{
  "num_hidden_layers": 15,
  "hidden_size": 320,
  "balance_bias": false,
  "n_groups": 4,
  "vocab_size": 16384,
  "dataset": "wikipedia_en"
}
Below are experts of layer 7 (counted from 0) of a mixture-of-experts language model. Rows are named up (a neuron's input weights, with its number), down (a neuron's output weights, with its number) and show model dimensions 0-63. Each number is 50 + 12 x the weight over its row's rms, rounded and kept within 0 to 99.
Before each expert's rows: "comes after" lists some tokens at least twice as common just before its tokens as in all text; "gets" lists some tokens that make up at least twice as much of what it gets as of all text. This comes from a sample of Wikipedia text that the model never trained on. Tokens count by the router's weight.

# expert 6
comes after: "1", "2", "3", "9", "5", " as"
gets: ".", " a", "6", "4", "7", "3"
up0:61 26 59 49 65 40 44 52 49 53 49 35 56 57 46 55 64 59 44 40 34 67 45 61 37 51 63 64 37 73 61 48 57 73 47 50 53 56 59 52 44 37 56 71 57 54 38 45 57 73 48 50 44 45 37 46 35 78 52 68 29 62 39 43
down0:53 41 67 43 69 49 65 29 60 47 54 39 63 67 47 46 39 30 54 54 43 67 31 34 55 62 67 75 28 43 27 49 41 71 66 61 48 52 47 62 37 44 60 39 57 42 30 33 53 49 31 60 31 50 46 66 41 59 51 61 42 37 63 74
up1:54 41 49 66 48 41 44 54 40 52 67 35 53 58 43 39 65 44 37 41 52 36 65 62 31 76 61 69 21 63 28 57 72 46 42 39 68 27 60 22 53 64 54 43 72 35 48 39 53 46 44 55 64 47 52 46 39 51 28 50 64 55 62 66
down1:53 47 35 58 36 36 67 49 54 58 63 54 53 53 35 52 46 61 56 51 67 46 47 42 32 51 74 51 20 50 58 62 46 62 61 52 35 51 36 36 43 58 53 55 60 54 51 44 81 76 52 40 34 57 67 75 51 38 69 48 38 63 56 53
up2:42 46 42 45 50 47 43 52 57 44 55 29 51 34 40 47 39 54 57 33 39 57 44 21 60 39 56 27 15 46 42 46 74 49 50 27 66 58 51 71 64 49 56 71 48 50 57 33 43 54 61 55 49 63 77 34 36 76 67 45 37 54 57 67
down2:73 44 71 34 55 50 36 53 54 37 61 37 48 45 51 62 60 66 61 42 42 47 42 35 55 29 50 50 42 65 62 50 52 39 33 53 59 56 42 41 43 58 47 64 50 80 44 57 62 67 63 51 44 46 54 26 59 53 56 79 51 53 40 58
up3:45 28 58 58 46 75 35 49 50 54 57 42 47 42 45 49 45 39 57 47 44 58 72 26 56 44 35 39 61 42 52 44 80 69 58 63 49 42 53 64 44 47 36 42 43 56 34 62 54 51 74 51 61 63 58 44 49 62 50 64 59 40 56 46
down3:67 57 62 55 50 58 52 64 42 64 47 32 53 45 68 73 41 52 49 52 58 59 43 39 61 46 21 61 66 56 68 43 56 62 42 50 68 55 68 39 43 47 36 51 44 29 49 56 45 48 44 69 59 75 56 69 55 57 80 48 41 44 37 49
up4:60 52 61 55 35 80 51 50 65 37 45 61 62 37 59 74 42 57 39 54 74 46 49 62 61 53 51 46 35 58 47 57 55 47 51 47 38 50 54 38 62 69 57 30 44 37 71 53 51 65 58 57 50 50 54 48 46 63 72 63 32 60 52 57
down4:69 57 79 33 42 41 60 47 41 39 45 54 75 65 47 87 72 38 36 37 40 47 36 50 41 40 39 85 56 44 73 47 57 30 45 70 61 34 55 34 53 34 62 43 59 37 52 50 50 46 70 65 42 59 44 39 57 42 58 45 53 46 49 59
up5:37 78 54 71 51 57 53 58 68 52 68 66 40 45 41 48 48 55 35 31 42 38 45 36 50 70 51 65 45 38 49 58 46 55 58 44 41 59 58 60 38 68 56 55 73 69 34 43 36 39 56 53 43 52 49 60 49 39 55 47 58 63 47 36
down5:28 71 45 47 54 75 52 51 69 51 55 57 69 45 55 72 55 53 50 57 55 48 42 51 69 58 62 60 46 33 51 49 26 24 54 61 55 57 26 41 51 52 47 67 42 44 38 39 42 46 58 27 53 44 44 63 55 45 57 65 54 48 39 40
up6:36 64 51 55 50 47 41 45 46 45 52 54 55 43 47 59 42 56 69 63 55 39 63 24 39 46 37 51 45 59 55 53 57 44 44 54 39 35 45 82 38 67 63 43 62 47 53 39 71 73 59 60 52 39 38 39 54 53 50 59 63 37 49 50
down6:48 49 65 59 80 40 56 65 50 47 44 51 39 39 56 36 38 39 54 47 59 49 39 35 64 50 37 61 79 34 65 67 60 53 79 44 46 62 19 51 57 48 64 65 55 43 48 43 53 31 69 67 33 50 52 30 32 43 47 67 54 48 64 42
up7:46 32 59 52 65 57 47 45 60 66 60 39 71 37 43 54 47 66 54 40 56 53 76 51 54 41 61 55 66 59 42 43 52 38 60 44 62 63 42 51 57 65 64 60 56 67 24 47 51 52 34 38 42 51 60 38 54 39 64 54 46 40 56 42
down7:19 70 40 61 56 65 47 56 71 77 49 38 47 65 70 59 36 42 44 46 65 51 47 56 47 42 40 47 55 58 62 46 56 45 56 53 50 59 29 82 64 30 60 69 56 56 49 49 42 48 52 47 60 41 57 45 26 43 51 48 26 30 51 58
up8:38 38 55 57 26 61 43 65 48 50 56 51 35 53 44 41 56 56 58 50 51 40 34 44 53 36 61 45 70 47 48 54 42 60 39 50 47 29 54 77 48 51 45 33 60 52 45 35 45 48 60 69 57 68 20 56 39 59 54 32 49 43 89 27
down8:64 48 60 63 48 59 46 38 40 52 58 44 68 52 54 50 52 71 59 49 50 29 64 37 34 45 55 55 73 42 50 49 36 40 64 46 53 58 36 63 61 60 50 39 61 45 48 56 47 53 58 41 59 52 36 69 39 36 47 43 52 78 37 61
up9:29 41 50 48 30 56 48 54 39 57 72 37 46 54 51 62 48 50 48 50 52 49 61 61 61 49 47 58 28 62 38 33 50 45 44 39 56 48 53 46 18 47 51 47 27 55 53 45 48 66 49 31 42 49 40 64 63 55 75 54 53 43 41 62
down9:41 59 65 33 43 57 67 64 47 71 58 52 48 31 82 64 30 58 74 47 32 57 37 60 47 71 70 51 49 61 50 62 56 36 49 43 58 48 58 51 59 66 52 32 55 60 48 39 40 63 48 50 63 56 41 67 53 41 56 38 46 63 46 69
up10:55 49 44 39 50 64 51 50 68 42 39 63 39 44 41 60 50 90 40 21 35 42 33 48 55 42 47 59 41 46 32 68 54 78 47 49 53 43 50 53 57 64 30 78 37 65 55 44 42 56 49 41 44 76 50 40 46 38 68 57 47 55 54 60
down10:40 55 38 41 41 49 36 65 45 49 50 52 38 40 36 67 42 56 24 55 35 62 53 39 47 44 47 59 42 52 51 41 49 39 55 60 71 61 48 64 41 66 58 52 47 63 57 46 59 43 54 50 51 65 56 54 57 54 74 34 58 62 40 56
up11:49 46 63 63 54 48 59 48 29 44 48 40 47 50 35 60 56 45 79 55 60 50 32 55 62 62 22 66 51 35 51 46 43 44 65 40 56 47 59 45 59 62 50 66 66 55 47 29 41 55 51 50 23 34 49 38 61 59 64 43 34 43 40 38
down11:50 41 34 55 43 42 61 50 45 58 37 80 45 49 35 50 36 47 68 46 61 56 31 56 34 33 43 65 41 50 65 46 60 48 29 37 65 64 70 39 35 67 57 87 38 46 50 55 48 39 37 72 44 39 42 63 45 57 56 40 46 43 32 21
up12:32 54 52 27 39 50 55 42 38 46 59 39 43 60 74 78 51 34 67 43 72 54 75 53 41 48 51 15 63 52 57 47 69 40 37 48 41 20 51 47 37 74 44 51 59 55 39 64 45 50 45 36 41 55 51 16 54 77 44 65 52 48 67 45
down12:77 46 51 54 49 49 44 64 57 52 34 48 44 58 43 54 65 44 52 48 38 68 49 35 35 39 63 39 42 56 57 51 41 24 39 52 61 38 48 51 37 45 68 26 50 47 45 67 40 42 51 31 55 52 47 56 28 28 49 77 68 57 51 39
up13:27 44 72 62 22 26 29 60 54 41 63 35 39 51 61 39 58 48 39 44 53 47 64 22 53 45 48 50 51 62 40 71 47 59 47 49 55 41 56 32 47 55 54 57 30 51 41 39 35 42 43 28 35 55 51 56 48 49 39 97 41 48 43 57
down13:30 31 61 46 40 56 63 60 34 49 60 64 54 40 52 46 51 61 45 40 52 59 55 60 38 63 48 53 60 52 36 55 38 58 40 34 39 67 46 64 57 66 47 49 46 72 40 37 48 41 67 51 70 49 54 55 34 32 47 46 55 58 30 33
up14:33 32 47 46 41 59 44 67 39 51 64 53 33 44 37 28 24 59 53 72 38 50 56 45 49 48 40 34 64 53 14 60 57 51 49 41 50 46 83 39 57 70 44 33 68 46 33 53 52 64 47 76 57 59 50 64 38 74 64 47 52 46 57 51
down14:39 35 34 44 46 65 69 59 34 19 24 34 62 53 63 42 54 23 35 71 38 54 52 39 57 59 58 52 60 61 64 51 55 59 29 49 48 54 48 35 63 71 49 55 26 52 43 35 31 48 52 48 43 31 45 37 54 66 54 62 43 60 64 59
up15:42 47 56 59 49 31 36 39 30 68 52 37 45 63 49 59 55 39 47 44 49 46 49 32 66 47 65 55 58 61 45 58 50 68 66 39 42 64 55 69 52 71 51 38 67 57 55 56 63 49 42 67 46 34 25 28 55 44 41 66 48 62 50 41
down15:63 28 39 53 32 53 55 47 66 55 44 38 35 54 74 47 55 29 51 63 51 34 34 49 44 79 65 68 74 58 46 61 38 49 45 54 38 64 43 36 34 48 77 53 72 56 46 43 64 66 55 35 43 63 63 52 61 63 54 40 42 55 71 57
up16:58 26 48 48 48 28 41 40 65 58 45 48 38 44 40 58 45 30 45 32 43 49 51 47 41 62 42 61 68 39 58 64 54 63 71 44 56 69 50 41 39 51 43 72 56 55 46 53 49 46 49 46 45 74 66 57 28 50 72 37 20 64 77 47
down16:44 50 46 38 54 53 59 39 58 35 43 49 57 64 56 42 64 62 68 56 54 59 50 31 60 52 67 60 56 44 43 54 58 52 34 43 60 45 52 49 18 44 60 54 48 56 47 55 52 69 68 33 62 63 64 53 59 68 44 40 48 51 59 56
up17:53 59 68 45 69 33 24 45 53 66 53 68 58 41 44 33 39 25 63 50 55 45 40 56 56 54 30 32 46 33 39 52 61 40 55 39 58 25 53 49 28 56 30 72 65 60 68 35 50 59 49 54 61 52 41 40 33 27 56 36 39 53 48 52
down17:27 46 55 38 47 61 66 60 69 53 55 63 51 65 50 50 66 72 38 45 52 49 48 55 50 37 73 52 56 39 78 51 61 66 45 69 43 41 52 79 79 41 40 50 55 44 69 37 51 40 57 64 21 70 53 50 46 49 57 41 66 39 43 39
up18:55 51 58 43 46 43 42 51 70 69 63 44 55 65 70 46 45 36 66 33 76 34 60 53 52 42 63 74 42 56 45 58 56 77 49 53 49 36 41 32 47 53 40 19 66 35 35 38 42 44 64 64 58 56 55 29 39 57 54 85 56 55 61 44
down18:53 47 45 33 68 50 53 42 74 67 74 52 46 62 52 33 32 56 52 43 51 43 68 47 47 47 59 38 51 55 52 67 47 44 63 35 70 40 38 45 61 53 35 30 72 65 37 47 38 48 56 42 40 43 30 33 37 54 69 58 50 43 48 62
up19:57 56 59 41 58 50 46 58 56 45 68 53 55 51 58 69 47 61 62 60 56 53 45 56 43 65 48 52 72 56 26 49 49 46 47 52 40 54 54 32 55 64 15 51 39 73 76 43 58 38 59 63 59 25 61 45 81 43 58 45 38 46 47 34
down19:41 61 52 35 46 81 46 40 55 57 63 56 50 45 50 59 69 45 24 48 45 50 39 50 63 64 40 43 65 70 61 42 43 50 40 38 58 49 73 36 57 70 48 59 60 63 35 51 50 28 57 52 42 30 51 51 66 47 48 67 53 56 36 62
up20:31 33 43 26 33 30 29 47 41 53 46 37 49 44 44 62 45 35 51 50 58 42 62 66 54 43 33 51 52 34 45 56 52 63 43 44 66 41 68 45 30 65 32 55 62 52 32 46 49 47 71 44 49 57 35 61 50 68 60 48 40 56 37 80
down20:42 29 43 41 44 62 61 42 42 44 31 56 48 62 53 67 38 30 28 65 29 52 55 41 60 49 53 56 37 43 64 53 36 33 63 55 52 41 49 39 53 44 44 63 56 49 42 46 48 32 43 35 30 51 41 49 37 69 36 45 72 55 59 61
up21:51 50 46 52 59 47 39 35 36 60 52 49 39 47 24 59 46 68 30 26 35 48 53 77 53 39 50 38 36 36 32 65 38 49 64 50 59 33 54 53 55 32 34 47 62 53 46 59 53 50 48 64 33 58 75 68 44 67 41 52 49 43 77 53
down21:54 38 46 50 35 33 48 72 30 36 46 52 42 23 63 50 21 51 72 59 47 38 62 40 43 52 42 51 70 59 37 51 46 44 62 48 49 45 58 68 71 43 42 61 52 49 70 46 60 40 53 50 45 49 51 42 53 43 32 38 61 56 59 47
up22:41 63 71 33 53 49 47 54 46 52 64 61 55 52 49 43 31 50 69 58 48 31 40 61 59 54 64 54 30 41 55 57 67 14 54 41 51 34 72 55 50 68 38 49 44 64 35 46 42 54 54 65 43 54 40 52 64 51 61 58 30 66 61 46
down22:56 65 48 51 58 57 41 51 60 55 43 65 41 48 39 38 56 44 44 50 39 17 46 33 60 32 36 61 58 58 57 81 56 64 65 41 64 55 43 38 62 51 68 59 38 65 47 27 62 49 49 35 61 61 59 45 46 30 33 66 53 61 51 49
up23:45 24 45 67 60 52 53 44 67 43 47 58 43 51 25 63 35 52 31 57 41 41 43 33 56 47 59 42 48 30 37 52 41 79 58 57 71 33 67 38 19 50 42 66 34 44 62 40 49 61 50 53 65 64 40 51 40 56 49 38 45 64 56 36
down23:46 53 28 45 57 40 58 67 49 49 67 46 59 46 35 61 72 59 20 64 58 48 60 52 52 45 63 57 52 33 52 44 39 51 53 58 34 69 55 55 40 54 52 54 59 52 51 41 55 28 49 59 35 53 49 52 14 60 51 69 56 75 61 40
up24:33 52 33 54 40 47 31 38 47 47 63 51 39 11 66 48 49 35 58 65 51 52 48 36 39 36 58 45 43 62 61 45 63 76 73 36 56 42 56 69 49 46 37 53 48 51 41 44 28 49 68 45 71 54 43 39 57 56 40 51 50 49 52 33
down24:46 47 36 48 52 75 60 42 65 53 46 48 22 36 46 55 69 76 37 53 55 43 48 49 45 49 37 53 34 45 60 47 52 51 56 53 47 34 59 40 37 41 43 57 47 49 50 48 30 49 55 40 45 48 47 47 44 43 66 62 50 41 49 29
up25:39 40 52 54 50 38 70 40 36 29 47 57 46 58 52 55 47 25 44 39 62 52 39 51 43 47 69 57 50 51 52 67 62 35 54 41 41 62 57 48 45 54 42 74 83 52 47 61 41 71 71 42 45 59 66 60 32 51 52 49 36 40 47 55
down25:63 51 37 56 55 44 42 68 57 52 53 54 58 51 32 52 45 64 46 52 73 59 56 51 34 50 47 54 50 28 57 49 52 57 47 40 55 65 43 37 59 42 43 39 54 56 51 61 49 37 55 48 21 53 60 41 61 81 50 42 43 57 53 57
up26:52 38 51 17 49 62 60 53 50 43 50 42 60 34 60 60 40 56 68 46 29 35 62 35 71 76 54 65 32 61 49 57 56 62 55 35 70 27 38 42 67 53 57 52 55 46 32 56 20 75 40 50 78 60 31 57 46 36 48 23 48 18 77 24
down26:57 75 69 30 54 40 47 51 52 62 52 41 49 45 56 54 14 47 53 39 46 33 54 50 46 54 55 49 46 39 33 70 59 48 45 40 49 65 46 40 48 46 60 73 48 55 41 39 66 59 47 66 51 38 40 69 25 50 49 42 38 70 66 42
up27:49 51 57 41 51 46 48 68 64 68 70 53 59 44 33 43 38 47 42 50 44 62 43 53 30 39 28 45 45 71 49 56 55 57 61 32 64 71 70 47 28 70 60 34 57 54 56 76 35 51 43 62 53 33 60 53 44 43 61 32 54 48 57 82
down27:37 67 34 55 43 51 59 32 58 33 43 40 41 46 41 50 51 70 57 34 52 28 45 54 38 42 43 29 68 36 55 55 43 42 62 47 36 45 52 47 49 75 41 53 74 68 60 40 31 47 50 47 39 40 52 39 46 75 57 68 36 50 62 57
up28:41 28 43 52 61 37 49 48 37 46 67 35 48 03 39 54 55 48 61 46 64 56 67 39 45 52 61 30 65 65 28 61 41 44 51 53 74 40 61 46 48 53 36 41 54 64 42 70 57 42 66 56 48 27 43 29 63 26 54 39 37 61 44 34
down28:57 52 61 55 58 77 44 66 62 54 59 52 27 48 49 71 46 61 42 61 62 45 36 41 44 45 54 45 43 37 53 54 46 26 53 42 59 51 42 57 74 47 59 50 33 46 62 59 49 64 59 39 55 42 25 38 69 35 42 48 65 50 37 52
up29:49 35 64 40 56 32 46 56 65 85 58 60 52 41 46 58 58 30 63 60 46 44 58 34 27 34 53 58 51 51 27 44 58 72 55 43 49 58 43 58 50 80 31 34 66 58 58 41 44 65 45 65 61 64 55 66 66 38 72 58 62 51 69 37
down29:45 53 49 48 62 41 57 49 50 35 46 44 37 58 48 68 57 39 50 32 71 60 54 49 44 37 66 67 50 49 41 60 51 31 57 51 50 55 47 66 71 53 40 57 51 40 62 49 49 59 40 38 70 41 48 38 51 32 44 61 48 52 74 49
up30:29 34 59 48 34 43 63 50 59 75 55 57 41 41 49 60 53 55 43 42 41 67 35 58 61 57 54 44 56 47 52 48 58 51 47 40 52 66 49 42 42 58 60 43 37 32 39 59 89 33 53 58 45 51 82 56 39 58 60 44 47 64 44 30
down30:41 48 50 86 44 53 44 34 36 47 53 74 38 43 53 75 56 34 25 41 40 34 59 47 62 83 19 39 59 56 32 50 70 35 33 52 46 53 49 47 52 60 33 47 28 26 37 46 44 59 57 58 46 36 66 47 63 39 63 56 61 63 53 65
up31:47 39 58 49 43 35 42 54 52 49 44 65 66 37 36 36 27 37 51 27 54 36 81 59 61 48 67 41 69 46 57 55 47 34 36 38 59 40 52 49 51 53 27 45 55 58 53 55 59 63 47 51 66 37 34 56 42 62 40 57 47 37 49 48
down31:52 46 61 58 70 53 32 50 62 54 31 65 64 47 54 53 36 67 48 33 59 47 98 32 52 58 61 54 67 18 41 64 52 29 57 53 40 60 62 54 50 52 57 40 47 51 46 33 60 45 64 44 68 43 52 45 32 60 44 48 52 41 39 45
up32:50 45 68 36 38 43 47 36 43 37 57 64 50 44 64 45 33 64 57 46 50 53 59 58 71 56 28 35 51 46 61 83 65 76 54 49 45 48 73 48 35 42 51 46 50 64 65 35 45 44 40 34 89 49 34 44 62 41 49 41 40 48 39 39
down32:46 71 51 56 43 60 61 29 50 47 61 53 50 36 53 48 54 71 73 56 44 32 49 52 60 49 40 62 34 43 64 29 63 60 45 58 39 55 35 67 37 25 63 46 37 71 38 34 40 55 77 40 53 54 39 53 68 65 47 39 42 86 49 37
up33:48 58 53 12 52 22 71 70 49 54 74 50 47 39 64 59 41 55 48 47 76 54 75 44 53 56 62 50 53 18 56 56 64 43 58 51 40 40 61 56 63 52 39 51 63 45 63 36 59 46 54 64 32 41 40 56 87 52 69 55 50 30 76 44
down33:54 48 55 56 39 35 37 53 54 31 55 35 51 59 39 61 55 55 69 51 37 59 64 46 50 47 55 52 46 50 40 53 47 24 39 67 53 56 54 46 42 50 34 52 54 22 72 25 62 61 63 63 41 40 45 43 59 51 51 20 52 37 49 63
up34:64 41 51 30 73 48 47 51 52 41 41 56 50 26 81 53 51 30 62 26 56 48 41 48 65 52 46 51 43 42 39 38 54 43 51 48 47 63 54 65 31 55 51 39 39 39 46 55 47 61 42 79 65 33 58 58 42 52 60 67 48 24 77 55
down34:82 59 57 28 59 55 51 68 48 45 45 56 50 48 76 58 46 47 52 58 31 36 62 66 51 41 53 47 53 55 52 43 46 47 50 09 47 49 32 50 42 46 55 38 58 43 45 40 55 60 57 51 60 28 52 52 58 50 74 38 23 49 62 57
up35:45 68 53 49 45 48 40 75 57 36 44 55 54 52 31 58 44 59 57 29 75 41 73 45 52 58 50 49 62 44 46 50 44 52 75 50 69 70 62 48 25 38 59 80 66 42 48 30 50 37 40 53 51 47 40 58 53 75 51 44 50 47 57 39
down35:44 53 60 54 32 39 41 56 61 60 54 51 54 36 42 49 54 42 40 40 46 63 43 27 60 40 40 57 70 45 64 41 51 44 41 46 51 31 53 37 45 64 68 52 51 56 67 54 47 33 29 43 40 53 58 57 66 57 55 54 58 31 36 34
up36:49 33 55 52 41 45 44 41 56 68 49 66 43 52 36 51 50 57 34 42 61 37 50 51 68 45 55 19 14 70 35 53 57 33 63 54 68 53 42 62 39 52 61 42 68 52 59 58 50 38 57 53 41 45 48 55 52 30 37 60 39 37 51 41
down36:57 63 36 41 61 26 51 28 37 58 44 53 51 36 47 65 52 41 52 49 43 40 47 64 60 45 65 52 25 53 61 51 44 30 58 42 61 39 48 51 62 49 48 50 63 63 62 51 50 48 44 64 51 47 56 29 74 40 55 60 30 51 32 44
up37:45 68 54 58 56 69 51 44 63 45 59 50 30 51 42 74 57 35 56 58 49 52 40 73 59 76 60 37 58 52 44 66 37 53 55 41 54 49 58 40 41 62 31 44 56 49 30 44 61 44 54 26 67 54 43 47 74 59 59 67 33 37 66 46
down37:25 48 61 72 40 55 59 55 50 38 68 24 60 50 58 38 49 41 42 58 41 39 39 56 45 57 55 53 69 40 59 43 41 58 42 57 65 48 62 15 44 47 40 16 50 54 38 40 42 43 42 49 72 47 71 44 54 30 42 62 48 48 72 47
up38:44 59 72 65 52 20 28 55 53 69 62 53 38 34 49 60 44 66 49 56 65 45 35 58 68 43 54 54 63 55 32 58 62 61 62 53 59 59 54 64 56 48 25 77 56 56 23 58 17 58 59 48 45 40 33 74 41 39 49 56 70 46 84 21
down38:58 68 71 55 34 25 52 51 65 44 44 64 50 47 28 46 51 68 46 45 66 34 52 65 50 61 46 59 34 35 37 58 66 57 84 58 68 41 49 48 45 53 36 33 54 67 31 56 35 49 52 25 52 50 37 46 48 88 51 49 69 64 59 45
up39:32 60 35 52 41 33 43 56 49 51 59 30 31 49 68 41 33 59 49 28 70 56 45 57 57 35 36 62 44 64 57 54 73 50 45 39 55 32 64 53 34 45 58 48 49 63 69 55 33 75 64 50 60 55 59 55 47 34 56 30 54 31 67 56
down39:52 54 33 61 35 58 42 63 54 44 46 68 41 36 55 59 54 56 47 52 76 28 49 55 58 26 51 63 47 45 34 52 31 64 48 76 55 31 51 41 42 30 45 50 54 53 65 22 20 49 62 39 55 36 59 76 46 24 62 44 45 36 57 56
up40:54 54 56 51 71 54 37 46 36 59 43 56 42 28 70 49 27 46 54 36 42 48 68 42 53 52 37 53 55 41 28 43 59 47 72 44 78 30 56 50 54 51 41 59 58 65 41 54 35 49 46 52 49 60 42 48 50 63 59 38 32 46 35 45
down40:45 22 49 43 68 50 56 68 40 33 55 54 41 49 36 55 48 54 47 53 41 47 56 45 49 61 36 50 55 34 58 39 52 34 71 54 48 51 80 32 64 30 64 29 38 67 72 38 54 53 42 54 40 62 52 58 41 34 30 79 44 60 30 61
up41:40 51 48 51 59 54 32 45 47 83 38 43 55 41 32 53 64 49 37 52 38 40 53 56 41 51 51 35 48 46 59 66 52 40 60 34 40 48 49 47 49 53 52 40 48 62 48 33 56 41 46 47 52 64 33 57 41 54 53 46 48 31 46 56
down41:46 52 33 39 46 40 51 38 53 68 31 62 55 61 47 64 37 46 57 36 57 45 55 56 57 49 48 80 57 33 60 54 51 54 79 54 62 57 47 40 52 51 47 63 49 65 29 39 40 49 35 35 55 47 54 47 51 66 55 53 49 54 48 42
up42:54 38 38 52 57 53 48 38 30 44 49 33 27 36 50 63 41 45 56 59 45 56 56 53 48 82 50 49 37 30 52 43 48 48 52 58 36 41 33 46 51 54 24 48 66 57 49 21 59 43 75 64 65 61 47 71 30 19 50 42 54 43 52 56
down42:44 37 28 69 39 59 39 54 51 59 53 62 42 55 58 45 79 50 63 32 48 72 66 50 35 53 61 50 41 38 65 65 56 50 40 62 46 41 57 44 55 40 43 53 53 39 55 41 47 35 48 62 17 51 50 52 39 41 67 51 47 44 56 62
up43:51 49 40 53 47 54 67 66 22 56 56 38 60 44 45 60 51 60 52 36 40 38 49 46 54 64 53 44 62 54 40 44 78 51 30 48 55 39 57 50 59 57 57 54 62 64 62 35 67 35 55 49 48 59 53 68 47 35 59 71 38 26 48 52
down43:66 63 52 51 65 48 66 44 46 36 50 46 65 53 58 45 64 35 47 34 49 58 28 28 64 28 36 62 28 33 46 59 67 66 43 53 31 46 57 51 42 56 60 58 59 61 56 38 62 41 40 43 63 29 47 59 74 34 35 58 37 50 46 43
up44:43 47 48 48 65 53 44 29 39 50 69 67 61 36 55 31 49 73 47 49 56 32 36 60 56 41 64 40 61 65 39 48 39 63 30 49 80 54 57 71 49 39 60 56 57 54 50 50 69 48 82 67 36 50 38 52 72 53 59 58 69 44 58 65
down44:64 59 55 36 47 21 44 70 50 47 39 32 82 45 67 64 54 53 44 70 47 49 28 74 42 38 46 34 53 58 61 58 55 54 53 45 49 45 47 35 56 45 37 78 58 41 49 45 58 64 57 47 64 50 44 61 38 50 50 46 65 61 67 37
up45:34 52 55 49 40 33 58 53 47 67 56 52 54 44 34 56 31 37 65 55 35 44 50 49 51 52 57 52 49 52 41 46 62 55 55 52 69 45 26 66 51 55 36 90 40 35 57 40 42 26 32 67 52 48 31 52 51 66 50 70 49 65 59 58
down45:49 68 44 53 77 35 72 43 69 46 68 36 53 78 41 64 65 55 43 31 33 43 63 50 51 79 51 32 54 57 56 62 80 57 66 46 36 33 37 57 43 43 47 40 44 42 48 26 25 44 42 55 70 32 25 36 57 29 55 53 50 74 41 48
up46:54 50 48 49 58 59 30 29 49 51 59 62 45 44 52 71 42 44 43 45 64 58 50 53 61 46 43 54 47 72 36 56 70 61 49 48 44 49 74 44 36 75 46 62 60 50 58 55 54 39 56 57 61 49 40 55 42 57 50 63 47 49 37 38
down46:81 64 58 76 53 57 55 41 49 45 43 66 56 52 29 49 45 36 27 40 25 60 51 69 70 60 29 43 24 43 44 60 58 40 45 53 73 33 47 44 55 56 65 61 45 63 51 62 51 25 53 49 60 67 54 43 26 65 49 45 53 49 45 40
up47:33 46 41 46 72 30 35 35 42 39 46 51 53 32 44 77 51 33 52 42 57 27 55 85 55 61 40 54 45 47 32 51 50 41 54 62 49 61 47 60 45 51 40 69 63 73 52 63 69 56 37 62 57 51 50 73 44 54 66 60 37 76 67 69
down47:22 41 54 45 35 39 46 41 33 45 73 53 43 50 48 49 55 41 49 52 50 37 65 33 61 55 38 40 58 41 67 53 58 42 46 59 40 53 57 30 47 68 20 77 54 71 74 58 28 57 60 43 80 41 54 52 52 54 62 78 59 45 54 66
up48:50 40 60 68 45 61 38 54 29 34 44 64 68 49 45 42 54 56 49 51 46 40 60 58 74 57 62 71 66 64 53 39 37 62 61 40 50 42 48 56 32 63 31 38 51 52 43 70 45 55 53 62 85 57 60 51 60 54 52 45 50 56 40 36
down48:62 69 58 59 49 73 48 54 53 54 56 72 34 62 38 39 58 47 48 58 40 68 48 51 37 44 57 44 67 37 36 51 44 46 21 51 48 57 46 51 73 36 45 65 57 73 69 35 44 33 34 46 33 78 25 74 41 37 62 63 61 57 50 43
up49:37 63 50 57 44 49 54 71 46 49 50 57 34 28 44 58 40 30 42 66 44 50 52 39 61 57 50 58 47 53 39 46 51 53 47 48 53 49 48 27 54 60 53 67 49 35 44 49 50 78 71 26 58 61 52 50 66 57 60 59 55 46 65 66
down49:59 31 62 39 36 61 38 67 54 42 55 59 64 37 41 47 39 56 71 28 64 62 49 54 47 50 47 37 62 65 30 71 66 62 38 71 28 28 42 60 54 29 45 46 46 39 50 59 45 60 34 47 46 47 65 67 48 37 56 41 44 24 55 51
up50:41 47 54 47 29 30 55 33 61 52 67 49 56 37 47 52 63 44 41 47 56 52 56 54 54 46 64 42 45 53 25 69 25 44 56 64 50 41 78 59 52 53 39 67 41 60 45 64 44 48 65 66 60 35 61 66 42 38 66 47 46 34 69 77
down50:38 40 35 35 39 54 54 35 40 52 50 36 43 38 47 50 41 46 63 74 44 33 70 48 69 39 42 82 42 45 21 65 41 61 55 37 73 32 65 52 75 53 45 53 45 47 51 69 45 60 60 40 48 41 43 54 44 43 26 53 51 30 87 43
up51:43 44 52 57 37 52 45 70 52 60 43 35 44 50 49 60 48 62 56 63 56 47 59 65 66 40 16 67 36 66 39 71 61 55 65 32 43 34 39 34 41 41 47 56 57 40 58 53 29 50 44 40 72 37 59 40 60 38 69 56 45 25 61 58
down51:41 62 51 38 44 30 30 34 15 49 51 65 55 44 76 41 65 37 23 54 54 70 60 42 44 65 50 47 42 78 71 48 60 52 43 49 52 56 61 47 55 59 34 24 37 60 43 57 41 58 51 46 75 26 23 65 46 58 62 64 49 40 49 57
up52:61 36 55 50 58 60 60 55 42 49 57 66 35 51 43 49 55 68 55 48 52 51 58 40 60 64 40 61 50 61 37 51 67 33 48 23 60 41 83 62 48 51 41 50 55 48 37 63 58 68 48 47 71 59 48 59 36 46 39 63 48 69 52 47
down52:28 55 47 33 50 35 38 34 48 57 38 31 61 54 35 55 44 42 58 50 51 47 50 37 53 31 04 59 69 58 47 44 47 13 57 52 48 39 51 56 69 47 34 60 50 47 52 59 54 35 63 49 51 45 41 71 56 55 50 57 47 62 42 66
up53:53 45 59 49 34 59 46 35 60 39 48 50 45 44 70 41 52 65 57 47 67 26 51 63 57 45 39 53 36 55 32 45 44 62 55 33 43 31 71 50 47 54 64 74 54 59 52 36 59 38 57 57 63 58 34 51 52 44 46 44 61 38 61 60
down53:50 64 54 37 43 55 59 51 54 47 32 52 38 72 60 25 33 63 72 44 54 52 56 62 38 52 49 46 52 50 54 50 29 50 50 37 59 39 54 40 44 51 50 49 11 44 72 48 42 61 73 53 60 68 41 65 60 60 41 66 23 48 55 50